From a checkpoint of a small mixture-of-experts model trained on Wikipedia: 48 experts in each of 10 layers, a shared expert of 128 neurons.
Below are experts of layer 7 (counted from 0) of a mixture-of-experts language model. Rows are named gate (a neuron's input weights, with its number), up (a neuron's input weights, with its number), down (a neuron's output weights, with its number) and show model dimensions 192-255. Each number is 128 + 24 x the weight over its row's rms, rounded and kept within 0 to 255.
Before each expert's rows: a language model's description of what the expert responds to; "comes before" lists some tokens at least twice as common just after its tokens as in all text. This comes from a sample of Wikipedia text that the model never trained on. Tokens count by the router's weight.

# expert 0
Description: Numeric digit chunks. Digit pieces inside numbers, especially after decimal points or commas in tables, stats and coordinates, such as 51.8, 43,406, million.
comes before: " |", ".", "%", "–", ")", "0"
gate0 [138 107 139  94 157 120  98 108 133  94 147 135 145 137 141 126 132 131 145 128 164 111 146 121 147 135 121 153 112 127 118 119 135 120 129  95 175 122 132 160 112  80 117 120 120 108 115  88 138 150  62 124 150 109 119 129 122 140  74 126 150 113 162 174]
up0 [115  92 128 154 126 114 116 133 125 150 131 176 119 120 131  99 150  98  96 176 146 119 140  83 100 133 153 144 119 133 154 111 136 116 123 105 141 154 135 131 131 158  96  98 196 138 167 110 153 154 159  97 144 153  84 142 134 127 119 165 144 144 127 126]
down0 [136 116 141 153 103 169  89 139 111 117 153 124 145 144 137 105 152 130 172 123 108  84 118 135 107 117 122 157 124 150 153 135 127 113 154  83 101 121 168 125 101 164 113 128 160 145 118 111 115  90 125 158 119 149 163 159 118 105 127 156 123 105 102 106]

# expert 41
Description: Copulas and verbs. Finite verbs and auxiliaries right after a subject in prose, such as was, is, were, would, became, been, as in "The church was".
comes before: " a", " not", " the", " be", " to", " also"
gate0 [117 165 153  66  85 137 142  92 115 121  60 102 120 117 139 131 113 100  92 135 154 155 153 138 145 112  95 155 123 128 125 162 139  75 147 138 122 166 137 108 141 142 109 152 106 185 170 113 110 121 131 149 132 104 116 138 119 129 120 119 152 105 116 130]
up0 [105  95  95 132 138 176 113 151 150 149 120 143 143 170  93  86 102 125 121 113 126 102 114 143 113 148  95 118 116 147  93  92 132 154 125 144  94 154 132 157 170 189  93 151 138 155  86 125 116 150 135 133 137 135  92 171 120 139 136 156 123  94 106 115]
down0 [ 89 134 127 137 111 120 124 166 127 130  91 113 101  81 151 134 116  79 172 141 154 121 138 134 104 108 111 127 101 132 156 141 131 151 106 147  91 170 107  72 119 134  79 167 137 132 109 125 101 151 137 124 154 113 131 100 147  91 125  97 142 130 101 138]

# expert 21
Description: Institution name words. Later words in names of organizations, events, awards and teams, such as University, Records, Theatre, Society, Award, Defence.
comes before: " of", ",", " (", "'", " School", " and"
gate0 [158 158 131 119 158 132 117  92 174 138 153 118 121 179 111 120 128 112 138 106 138  92 153 171 158 110 114 190 111 111 155 126 148  76 148 114 136 173 143 126 167 113 122 125 130 129 139 134 138 141 169 177  94 178 142 177 103 101 163 138 115 120 113 191]
up0 [141 116 117 137 124 125 117 144 118  84 123 116  79  80 126 135  94 126  92 119 120 100 112 102 162 155 135 139 100 136 122  95 141 107 140 134 128 106 112 118 136  99 150 174 100 135 106 151 147 127 138 148 141 157 124 198  94 118 165 177 160 162 117 123]
down0 [122 175 115 159 113 107 133 113 146 121 153 131  90 121 132 154 135 120 129 121 117 124 134 114 129 139 114 147 113 106 102  91 127 112 120 124 150 132 113 112 160 122 120 116 127 176 115 113 100  70  91 119 141 117 102 108 192 162 136 112 155 141 144 114]

# expert 44
Description: Table cell separators. Pipe characters separating cells in Wikipedia tables and table headers, plus a few labels like Animalia, Domain, JPL, Opponent.
comes before: "  ", "-", "\n", " 1", " 2", " 3"
gate0 [151 135 114 126  98 101 128 156 107 117 149 145 150 175 114  90 137 122 177 124 124 143 121 155 140 109 124 124 127 105 130 168 171 147 132 123 135 106 173 142 110 125 146 110 146 147 113 156 135 130  86 104 165 149  98 111 134 138 153 136  50 121 172  83]
up0 [143 124 153 129 104 130 125 116 109 139 141 153 112 109 136 127 127 164 132 135 134 149 143 126 123 190 141 113 121 125  99 136 128  98  88 146 117 123  86 134 172 134 130 161 115 110  96 142 103 132 115 110 135 131 138 113 148 155 152 176 160 124 117 179]
down0 [142 119 134 129 118  90 115 138  95  97 150 173 146 144 110 110 140 143 145 148  97 124 140 110  81  94 108 163 141 113 127 174 151 116 169 150 133 145  92 174  97 107 129 119  89 160 144 135 138  83 129 100 158 133 124 111 119 100 124 112  68 124 100 126]

# expert 43
Description: Place-name endings. Final suffixes and middle pieces of town and region names, such as burg, shire, ville, ham, Luxembourg, Hampstead.
comes before: ",", " |", " (", " and", "'", "e"
gate0 [144 146 120 104  97  90 139  98 101 166 151  87 156 124  74 154 119 127  96 175  91 132 122  83 122  99 101 150 172 120 140 131  98 151 175  99 111 107 133 136 101 105 124 135 111 102 131 109 106 111 115  80 162 173 161 125 125 140 152 126 130 124  69 139]
up0 [147  95 106 118  67 142 147 113 153 113 128 112 110 111 132 131 130 136  97 141 162 137 123 153 173  74 142 133 130 104 124  95 130 130 157 174 112 126 119  75 138 148 131 122 152  58 134 134 164 135 132 144 132 127 147 131 136 147 100 144 138 138 116 160]
down0 [152 120  81  91 129  99 122  86 154 149 106 116 178 133 130 109 141 114 158 114 133 148 131 144 125 121 149 121 135 156 118 168  85 146 188 170 142 111 110  99 155 146 130 124 131 103 149 146 113 157 110 155 137 125 102 117 158 133 163 116 134 134 129 134]

# expert 13
Description: Separators after names. Pipes, dashes, parentheses and semicolons that come right after a person's name in tables and credit lists, such as "Smith – drums", "Mileva (born".
comes before: "\n", "  ", "-", " 1", " -", " 2"
gate0 [ 98 200 131 145 117 105 116 121  75 116 111  97 129 147  89  96 137 184 160 147  75 149 122  95 136 171 119 118 146 149 114 119 116 126 117 104 146 121 155 157 148 123 132 183 113 123 167 155 152 114 117  76 120 123 121 131 134 114 143 145 185 116  92 111]
up0 [133 157 131  90 125  85 100  75 108 100 121 110 147 122 102 154 124 126 149 116 105 118 159 133 126 144 164 158 107 122 120 140 141  91 108  99 122 114 125 147 162 185 157 159 125 129  87 178  81  85 102 134 151 111 153 114 144 157  99  93 143 119 101 138]
down0 [105 138 112  96 151 104 128  80 130 140 139 137 143 145 133 166 140 117  97 137 122 121 117 133 120 129 106  86 110 176  46 153 111 139 151 111 176 142 112 126 119 143  85 108 103 134 137 137 112  80 151 122 122 125 133 118 110 174 122 128 170 151  96 138]

# expert 46
Description: Infobox field labels. Dashes and field names at line starts in infoboxes and tables, like Occupation, Location, Species, Website, Genus, Born, before a colon.
comes before: ":", "|", "-", " Born", " Country", " name"
gate0 [124 112  95 127 156 140  90  94 114 123 152  98 161 137 134 145 121 132  92  86 169 110 102 117 107 139 125  91 159 138 101 132  91 150 108  90  90  96 126 160 142 115 177 173 145 116 124 136 139  94  96 102 149 134  86 139  97 133 112 124 126 129 131 120]
up0 [138 181  80 137 144 148  92  66 105 129 135  97 149  96 114 134 141 104 119 129  98 121 115 161 108 139 135 127 125 122 121 125 134 142 133  95 133 108 124  91 126 143 137 123 127 154  91 175 132 169 126 102 172 117 168 136 139  83 100 122 181 117 126 108]
down0 [ 96 136 146 125 117 111 112 103 133 133 109 168 162  77 120 105 155 122 144 156 145  70 114 121 129 128 115 145 147 194  99 112 155 120  91 148 109 124  84  96 148 175 145 110 169 119 173 110 121 134 144 128 134 129 138  96  97 149 144 137 113  78 114 127]

# expert 4
Description: Dates in infoboxes. Years, day numbers and field labels in infobox and biography metadata, such as Died, Date of birth, 2011, 6 May.
comes before: ")", "–", ":", " |", ",", "′"
gate0 [ 79 142  84 122 160  72  97 118 133 113  96 125 148 123 123 106  94  92 116 199 105 131 163 123  72 124 176 106 126 104 134 103 134 117 152 114  98 101  99 132 136 123 140 108 135 159 113 138 151 133 148 140 137 153 128 116 124 153 135 147 162 111 128 112]
up0 [125  96 154 168 151 117 134 130 115  60 125 154 140 177 114 166 150 102  76 127 138 158 108 164 133 134 123 118 137 102 115 101 116 119 127 137 102 122  96 118 168 115  86 144 120 141 148 127  89 116 104 153 117  86 151 147 151 127 104 150 142 139 100  94]
down0 [110 109 144 167 108 119 127 149 148 131 134 123  94 120 163 140 115 157 130 109 102 135 114 112  85 120 134 142 131 165  80  60 117 125 110 122 109 125 133 129 149 114  98 159 145  75 103 109 106 106 153 129 115 139 135 102 149 102 137 141 111 161 138  75]

# expert 15
Description: US place and team names. Second parts of place and team names such as York, Jersey, Angeles, and sports-table words like Opponent, touchdown.
comes before: " |", ",", " (", "s", "\"", " City"
gate0 [187 123 111 149 115  84 133 147 105 108 121 123 139 123  92 135 121 133 145 151 115 151 168 103 136  71 131 135 129 109 134 151 119 106 135 141 146 109 150 147 142 145 135 113 142 130 145 141 138 128 133 138 124 168 114 141 145 114 160 105 166 137 151  77]
up0 [157 126 110 124 111 121 133 129 132 127  77 158 141 120 129 171 164 118 155 124 118 112 180 119 125 147 138 152 156  63 132 154 142  96 103 120 106 154 160  83 124 134 121  83 118 147  97 127 138  77 162 117 111 138 189 152 114 144 111 133 113 147 140 103]
down0 [148 150  95 114 196 169 118 154 170 121 138 146 138 131 141 134 153 137 128 110 129  96 116 107 111 150 165  88 162 140 161 114 140 130 113 136 114  98 138 143 149 121 166 131  83 153 116 153 140  77 140 123 148 125 126 130  92 130 154 131 124 117  92 124]

# expert 23
Description: Role and organization nouns. Common nouns for people's roles and institutions after the or his, such as politician, father, government, club, website.
comes before: "s", " of", ",", ".", " in", " and"
gate0 [126  94 142 123 129 130 133 157 103 164 105  93 118 117 119 147 161 139 155 140 119 117 156 132 141  99 120 117 125 150 126 178 147  93 104 121 134  49  91 106 154 155 136 162 132  86 112 169 116 104 166 108 132 120 126  98 123 106 124 100 130 118 154 129]
up0 [108 109 125 106  95 110 112  81 125 147 108 120 152 151  84 151  91 107 123 125  92 111 125 130 136 131 141 129 124 156 177 123  98 136 101 117 180 137 150  86 158 170  98 135 124 164 106 134 124 135 119 156 110 112 173 124  97 136  78 145 148 142 161  97]
down0 [148 130 116 133 125 141 148 105  96 159 127 153 120 153  82 132 177 110 162  90 139  93  80 104 120 124 127  96  81 110 129 133 148 148 139 109 160 107 159 118 122 154 123  97 151 127 117  83 109 112 108 127 105 148 125  86 155 128  83 158 105 119 153 151]

# expert 30
Description: Table cells and there. Table pipes, row numbers and scores in sports or results tables, plus the word there, as in there is, thereafter.
comes before: " |", "–", ".", ":", " \"", " Jul"
gate0 [134 159 162  85 141  95 135 118 152 132 154 126 150 155 100 121 105 104 135  93 139 150 130 100 108 108 141  96 135 125 102  90 135 139 127 184 127 106 142 125 123 112 169  85 164 117 112 172 121 122 129  71 129 148 127 152  94 188 105 120 128 137 129  92]
up0 [ 89  93 107 156 147  79 124 115 116 134 148 139  93 112 161 169 204  83 126 139 126 113 103 104 115 155  78 116  69 130 143 133 155 120 116 115 143 122 114 134 126 152 135 187 125 160 157 102 160  99 106 146 144 145 128 130 145 108 155 108 124 118 120 154]
down0 [152 163 111 145 104 139 124 117 150 133 123 105 150 131 114 159 151 148  68 120 140 135 126 171 152 120 156 134 135 141 108 178 143 115  97  93 157 121  98 120 120  99 133 133 146 148  96 101 139  78 172 113 131 118 138 143 131  83 146 132 137 142 140 128]

# expert 33
Description: Numeric table cells. Pipes and numbers in sports and election statistics tables, such as goal, point and medal counts like "0 | 0 | 0", percentages, and minus signs.
comes before: "\n", " 0", "  ", " |", "|", " 1"
gate0 [103 115 132 135 130 129 136 108 122 129 103 146 118 115 118 147  99 152  98 137 144 162 124 122 112 107 129 131  56 109 178 126 105 112 131 159 137 107  98 119 119 135 115  75 123  92 131 103 111 157 117  96 141 148 132 142  95 142 133 105 158 124 109 145]
up0 [134 154 154 135 102 134 130 119 132 142  90 132 152 153 113 114 123 127 127 121 101 131 108 107 153 123 119 183 199 138 140 181 109 129  92 131 139 127 155  90 168 109 129 147 135 139 142 143 131 163 121  87 147 151 139  97  80 101 111 137 135 124 117 114]
down0 [ 96 148  82 130 148 113 112 136 134 114 134 146 111 130 158 113 121 139 143 130 137 135 119  91 129 154 164 133 155 143 135 118 115 137 130  85 110 152 103 120 111 117 126 143 118  77 113 165 111 161 136 142 137 118 141 138 133 146 130 127 152  93 156 127]

# expert 25
Description: Line breaks in lists. Newlines ending infobox fields, table rows and list items, such as after "U.S." before "- Occupation", plus paragraph-opening words like According and The.
comes before: "-", "|", "=", "The", "In", "On"
gate0 [110 116 136 142 114 144 120 107 144 150 174  95 127 118 135 139 157 114 120 114  96 118 110 134  99 141 120 148 127 106 146 101 168 106 129 161 128 151 116 126 117 144  79 124 178 141 170  83  93 138 132  94  94 156 127  87 152 175 131 175 140 137 109  90]
up0 [111 140 103 203 148 100 104 156  96 142 138 152 155  80 111 156 128 108 124 122 113 119 116 138 155 153 155 157 137 115  91 161 126 151 115 124 155 102 123 117  88 123 133  80 103 114  79 131 148 143 149 153 124 140 131 150 132 129  67 112 112 125 147 163]
down0 [140 132  73 110 119  96 106 124 161 127 110 102 114  97 131 113 120 129 134 142 146 126 164  95 124 133 153 124 104 148 127 153 100  92 121 147 127 147 115 148 107 122 132 138 125 127 111 174 128 144 162 103 125 110 157  77 175 128 154  84 131 150 114 155]

# expert 16
Description: Determiners and connectives. Function words opening clauses or noun phrases, such as that, this, which, where, such, because, plus commas after introductory phrases.
comes before: " the", " he", " of", " it", " they", " she"
gate0 [124 133 186 145  90  87 144 163 132 150 108 125 127 146 141 133 110 111 127 142 119 117 144 144 119 129 151 116 133  88 148 135 146 113 143 166 136 123 116  55 121  82 138 164  67 102 154  79 113 110 116 109 114 121 152 115 144 124 130  68 128 158 146 177]
up0 [125 164 193 170 120  94 149  94 106 109  91 151 143 157 131 119 115 129 135  92 124  99 157 139 133 136 118 105 109 121 126 170 154 178 159 134 143 125 130  90 109  88 136 126  99 122 154 116 136 138 114 116 119 126 165 143 164 131 146 105  93 132 109 133]
down0 [152 146 112 129 156 141  98  73 157 161 146 129 135 111 107 137 153  95 104 140 130 104 139 123 128 116 145  91 102 121  88 138 145  96 131 125 137 109  89 119 143 107  59 123 115 128 101 156 154 128 128 134 136 144 161 161 174 103 112 139 121 122 144 164]

# expert 12
Description: Past-tense action verbs. Main verbs and verb endings right after a subject or auxiliary in narrative prose, such as played, released, decided, starred, migrating.
comes before: " to", " the", " by", " in", " a", " on"
gate0 [111 123 142 111 122 138 119 156 128 136 135 110 146 127 120  94 119 152 132 125 149  67 128 135 166 109 142 102 122 105 172 127 101 154 123 120 109 150 152 100  98 117 158 144 111 152 142  41 127 149 146 168 153 152 120  82 134 105 131  93 133 116 143 145]
up0 [160  94  75 153 144 130 123 123 113 109 132 111 114 104 178 117 107 188  94 165 152  86 159 134 106  88 115 107 133 143 158 136 136 138 128 108 135 110 119 118 100 106  99 185 115 118 131 148 109 154 131 164 140  96 122 142 124 100 100 146 151 124 127 165]
down0 [126 156 108 141  79 118  87 144 106 110 105 144 123 136 147 150 124  84 151 109 102 153 152 117 115 146  78 191 116  94 158 115 120  98 106 165 169 171 138 117 115 112 122 134 115 150 131  92 109 125 125 116 177 119  95 116 129 141 147  97 144 119 135 127]

# expert 31
Description: Hyphens and prefixes. Hyphens in compounds and word-initial prefixes or number words, such as non-emergency, public-private, co, inter, re, three.
comes before: "-", " of", "|", "year", " years", "up"
gate0 [105 107  67 111 107 153 172 137 114 122 132  93 153  88 101 144 102 114 105 150 147 152 138 109 142 130 145 136 159 103 143  94 113 102 188 144 149 146 147  90  83 154 112 128 150 118 120  89  99  76 125 149 144  65 109 102 159 184 129 106 124 101 119 138]
up0 [115 157 140 151 134 139  78 147 164 105 114 131 154 182 142 165 145 103 129 144 161 129 151 123  99 141 124 158 131 108  77 141 148 165 118 135 130 103 113 125 109 131 108 109 127 128 183 121 112 127 155 158 121 121 127 105 139 133 128 131 148 173 125 111]
down0 [123  98  96 154 168 158 165 118 133  86 120 153 144 152 169 110 175 105 110 143 109 136 100 117 117 154 144 131 139 110 128 147  89 141 121 140 168 152 134  91 124 106 101 138 142 121 107 155 111 117 131 121  96 107 140 142 124 136 200 124 175 123 148 121]

# expert 37
Description: Closing brackets, foreign scripts. Closing parentheses and braces, and pieces of non-Latin scripts or foreign names such as Japanese, Cyrillic and Korean text, or -ić endings.
comes before: " |", "\n", ",", " (", ";", ")"
gate0 [ 99 121 159 149 125 177 134 120 111 170 149 136 107 118 114  92 119 150 120 118 106 154 130  93 123  98 122 118 172  99 144 146 114 109 161 146 110 153 146 135 129 176 113 149 149 135 108 147 127 121 152 191 132 123 107 103 124 101 112  97  85 127 149 120]
up0 [165 123 151 127 148 127 142 113 158 111 148 138 138  80 107  85 106 102 152 123  97 151 149  84 118 100 122 100 126  98 116 145 136 138 124 152  72 130 145 147 154 155 130 159 109 121 152  94 118 143 105 127 138 111 107 120 133  94 174 103 137 155 112 150]
down0 [104 144 141 131 135 106 131  93 148 149 119 171 103 146 132 142 123 143 136 109 105 139 148  93 160 167 137 138 151 128 160 129 129 154 164 130 165 182 113 116 133  78  93 115 193 131 154 118 109 162 130 127 128  93 168 156 142 139 166 145 121 111 163 134]

# expert 24
Description: Particles, plural s. Verb particles and prepositions like out, off, up, on, along, due, plural -s endings, and words like information, details, data.
comes before: " to", " of", " in", ".", ",", " as"
gate0 [132 157 126 110 141 117 127 105 124 103 143 100 123 105  85  81 119 102 108 142 121 172 146 105 163 105 155 100 129 114 136 118 112 104 136 139  97 130  98 138 170 113 153 141  77  82 114  77  67 121 136 145 148 124 132 151 163 118 101 111 133 139 139 108]
up0 [121 112 133 153 140 111 143 157 107 145 177 109 121 131 104 124 146  99 116 105 137 146 140 145 128 148 113 131 106 100 102 152 174  97 112 142 165 157 120 155 172 156 112  69  68  85 102 127 109 146 119 155 127  97 158 101  94  97 113 120 128 120 133 134]
down0 [124 131 133 141  95 133 133 155 115 127 146 162 116 167 114  91 115 120 130  60 112 130 144 159 150 132  85 114 158  90 135 139 147 120 181 126 131 151 128 129 107 146 125 115 109 100 130  85 163 113 147 131 125  71 122  62 156 119 111  97 138 157 151 127]

# expert 10
Description: Acronym and name pieces. Capital-letter pieces inside acronyms and codes (UNESCO, WSTJ, U.S.), plus nationality and country words such as French, Romania, States.
comes before: ")", " |", "\n", ";", " (", "{"
gate0 [158 142  99 128 144 127 130 140 148 150 138 104 155 147 133 105 134 107 107 104 131 105  76 178 161 120 138 164 151 121 155 115  82 136 142 141 138 127 128 135 194 140 143 125 134 119 153  82 136 118 137 132 123 113  92 164 149 163  92 139  96 130 129 104]
up0 [112 134 147 148 122 104 154 154 127  87 103 121 120 127 126 133  90 130 193 143 158 112 126 132 109 112 137 148 135 123 106 114 146 141 163 121 133 140 116 158 113 145 129 124 140 121 187 129 128 142 138 145 152 144 118 129 146  89 108 115 125 148 136 147]
down0 [133 186 116 161 150 100 161 154 108 127 117 133 128 138 156 102  86 188 129 151 107 139 152 126 110 143 126 112 153  90  99  91 126 131 147 120 152 134 152  97 121 142 110 154  93 136 161 100 150 149 139 161 146 108 164 140  82 104 146 134  86 122 134 132]

# expert 47
Description: Prepositions. Prepositions and clause-linking words like to, for, in, after, during, often opening sentences or following verbs.
comes before: " the", " a", " his", " be", " its", " this"
gate0 [122 182 165 154 112 127 122 165  80  97 152 115 122 140  99 110 102 122 124 100  92 109 122 139 103 168 116 148 140 122 115 116  74 107 112 109 146 166 124 141 120 141 107  84 161 117 149 125 131  98 142 120 100 112  89 145 143 138 122  97 127 133 154 106]
up0 [120 121  86 144 145 145 115  83 169 184 158  98 125 121 112 162 116 104 121  94  90 126 128  93 125 125  99 148 133 170 130 166 147 104 160 144 135  70 149 147  85 113 115 132 128 133 134 149 142 188 158 114 118 117 113 134 100 109 166 125 152 124 131  90]
down0 [138 120 140 157 112 146 143  86 115 128 148 147 128 127 123 136 124 134  99 142 106 109 132 126 115 134 101 146 130 139 126 143 132 157 159 145 126 132 117 165 164 128 108 149 139  89 136 123 149 138 107 167  96 117 138 158 133 157 179 191 128 170  98 122]

# expert 11
Description: Time nouns, years. Time words like year, season, months, century and four-digit years ending a phrase before punctuation, plus However and heading equals signs.
comes before: ",", ".", " and", " in", " of", " as"
gate0 [164 114 110 157 154 120 117 115 123  87 161 130 160 116  71 124 102 108 105  99 150 112  95 193 164 172 151 124  80 112 155 202 148 126 105 163 129 148 129 126 134 132 104 134 121 134 153 126 160 138 110 162 137 149 130 138 175 113 152 127 134 150 127  90]
up0 [112 120  99 135 133  94 136  91 133 158 133  91  99 111 100 118 110 104 147  75 154 119 131 108 157 124 165 110 121  99  87 136 105 135 130 162 169 136 115 135  92 138 149 140 144 160 152 121 116 112 111 143 110 160 123 127 147 201  80 149  96 139 149 101]
down0 [116 120 127 154 123 143 134 119  91 153  94 101 138 110 135  60 126 128 171 100 108 124 153 107 104 130 110 149 142 120 137  81  86 109 147 106 124 105 131 117 116 128  99 110 137 154 112 113 158 137 144 143 113  86  89 142 100 138 150 138 118 183  90 137]

# expert 2
Description: Prepositions, mainly of. Prepositions linking nouns to following phrases, mostly of, also with, by, from, at, under, as in Academy of Engineering, living with them.
comes before: " the", " a", " his", " its", " their", " an"
gate0 [166 147 149  94 176 138 159 144 138 123 134 113 151 111 121 134 133 127 185 131 143 125 140 144 146 131  96 112 110 116 151 165 141  99  94 136  91 156 140 109 153 162 179 164 132 125 121 131 120 150 137 145  97 117 136 105 121  93 133  97 106 118 119 111]
up0 [ 90 142 124 147 113 121 159 161 124 119 100 103 129 120 136 124 122 187 107 135  75 145 139 111 142 114  83 113 146 111  96 144 136 122 144 145 116  87 128 124 139 127 131 143  86 120 132  70 130 130  71 105 102 107 125 172 111 129 134 132 127 156 120 138]
down0 [110 169 160 110 136 140  90 117 156 162 129 142 134 101 134 109 152 129 114 159 138 115 144 114 137 134 182 135  97 103 105 110 137 104 142 158 155 143 157 101 160 142 147 128 111 109 167 161 107 134  90 153 132 128 103 150 106  83 125 117 121 142 146  83]

# expert 26
Description: Commas and conjunctions. Commas and coordinating or concessive conjunctions joining list items and clauses: and, but, or, while, although, as in clinics, and.
comes before: " and", " the", " which", " but", " he", " a"
gate0 [139 153 149 116 107 149 110 147 103 106 132 131 160 111 159 170 130 138 105 166 120 132 180 154 102 111 100 121 152 132 142 145 124 137 146 125 161 158 105  98 118 110 130 138 107  99  83 166 122 152 129 101  99 144 110 135  99 151  92  72 142 130 151 154]
up0 [139 129  99 116 161 114 112  88 158 135 115 103  89 113 132 117 133 107 186  94 125 179  98 129 129 158 181  92 114 120 135  96 160 136 120  92 137 119 176 147 110 153  99 105 122 165 127 115 136  79 132 133 148 125 159 143 140 138 150 151 113 146 148 106]
down0 [117 116 144 184 151 119 146 160 148 134 138 158 141 108 117 139 120 123 162 135  65 132 166 147 180 136 152  96 162 100 124 123  87 123 151  94 132 160 143 147 121 130 146 133 105 127 144 134 109 116 151 150 157 123 137 134 145 141 132  97 100 171 110 152]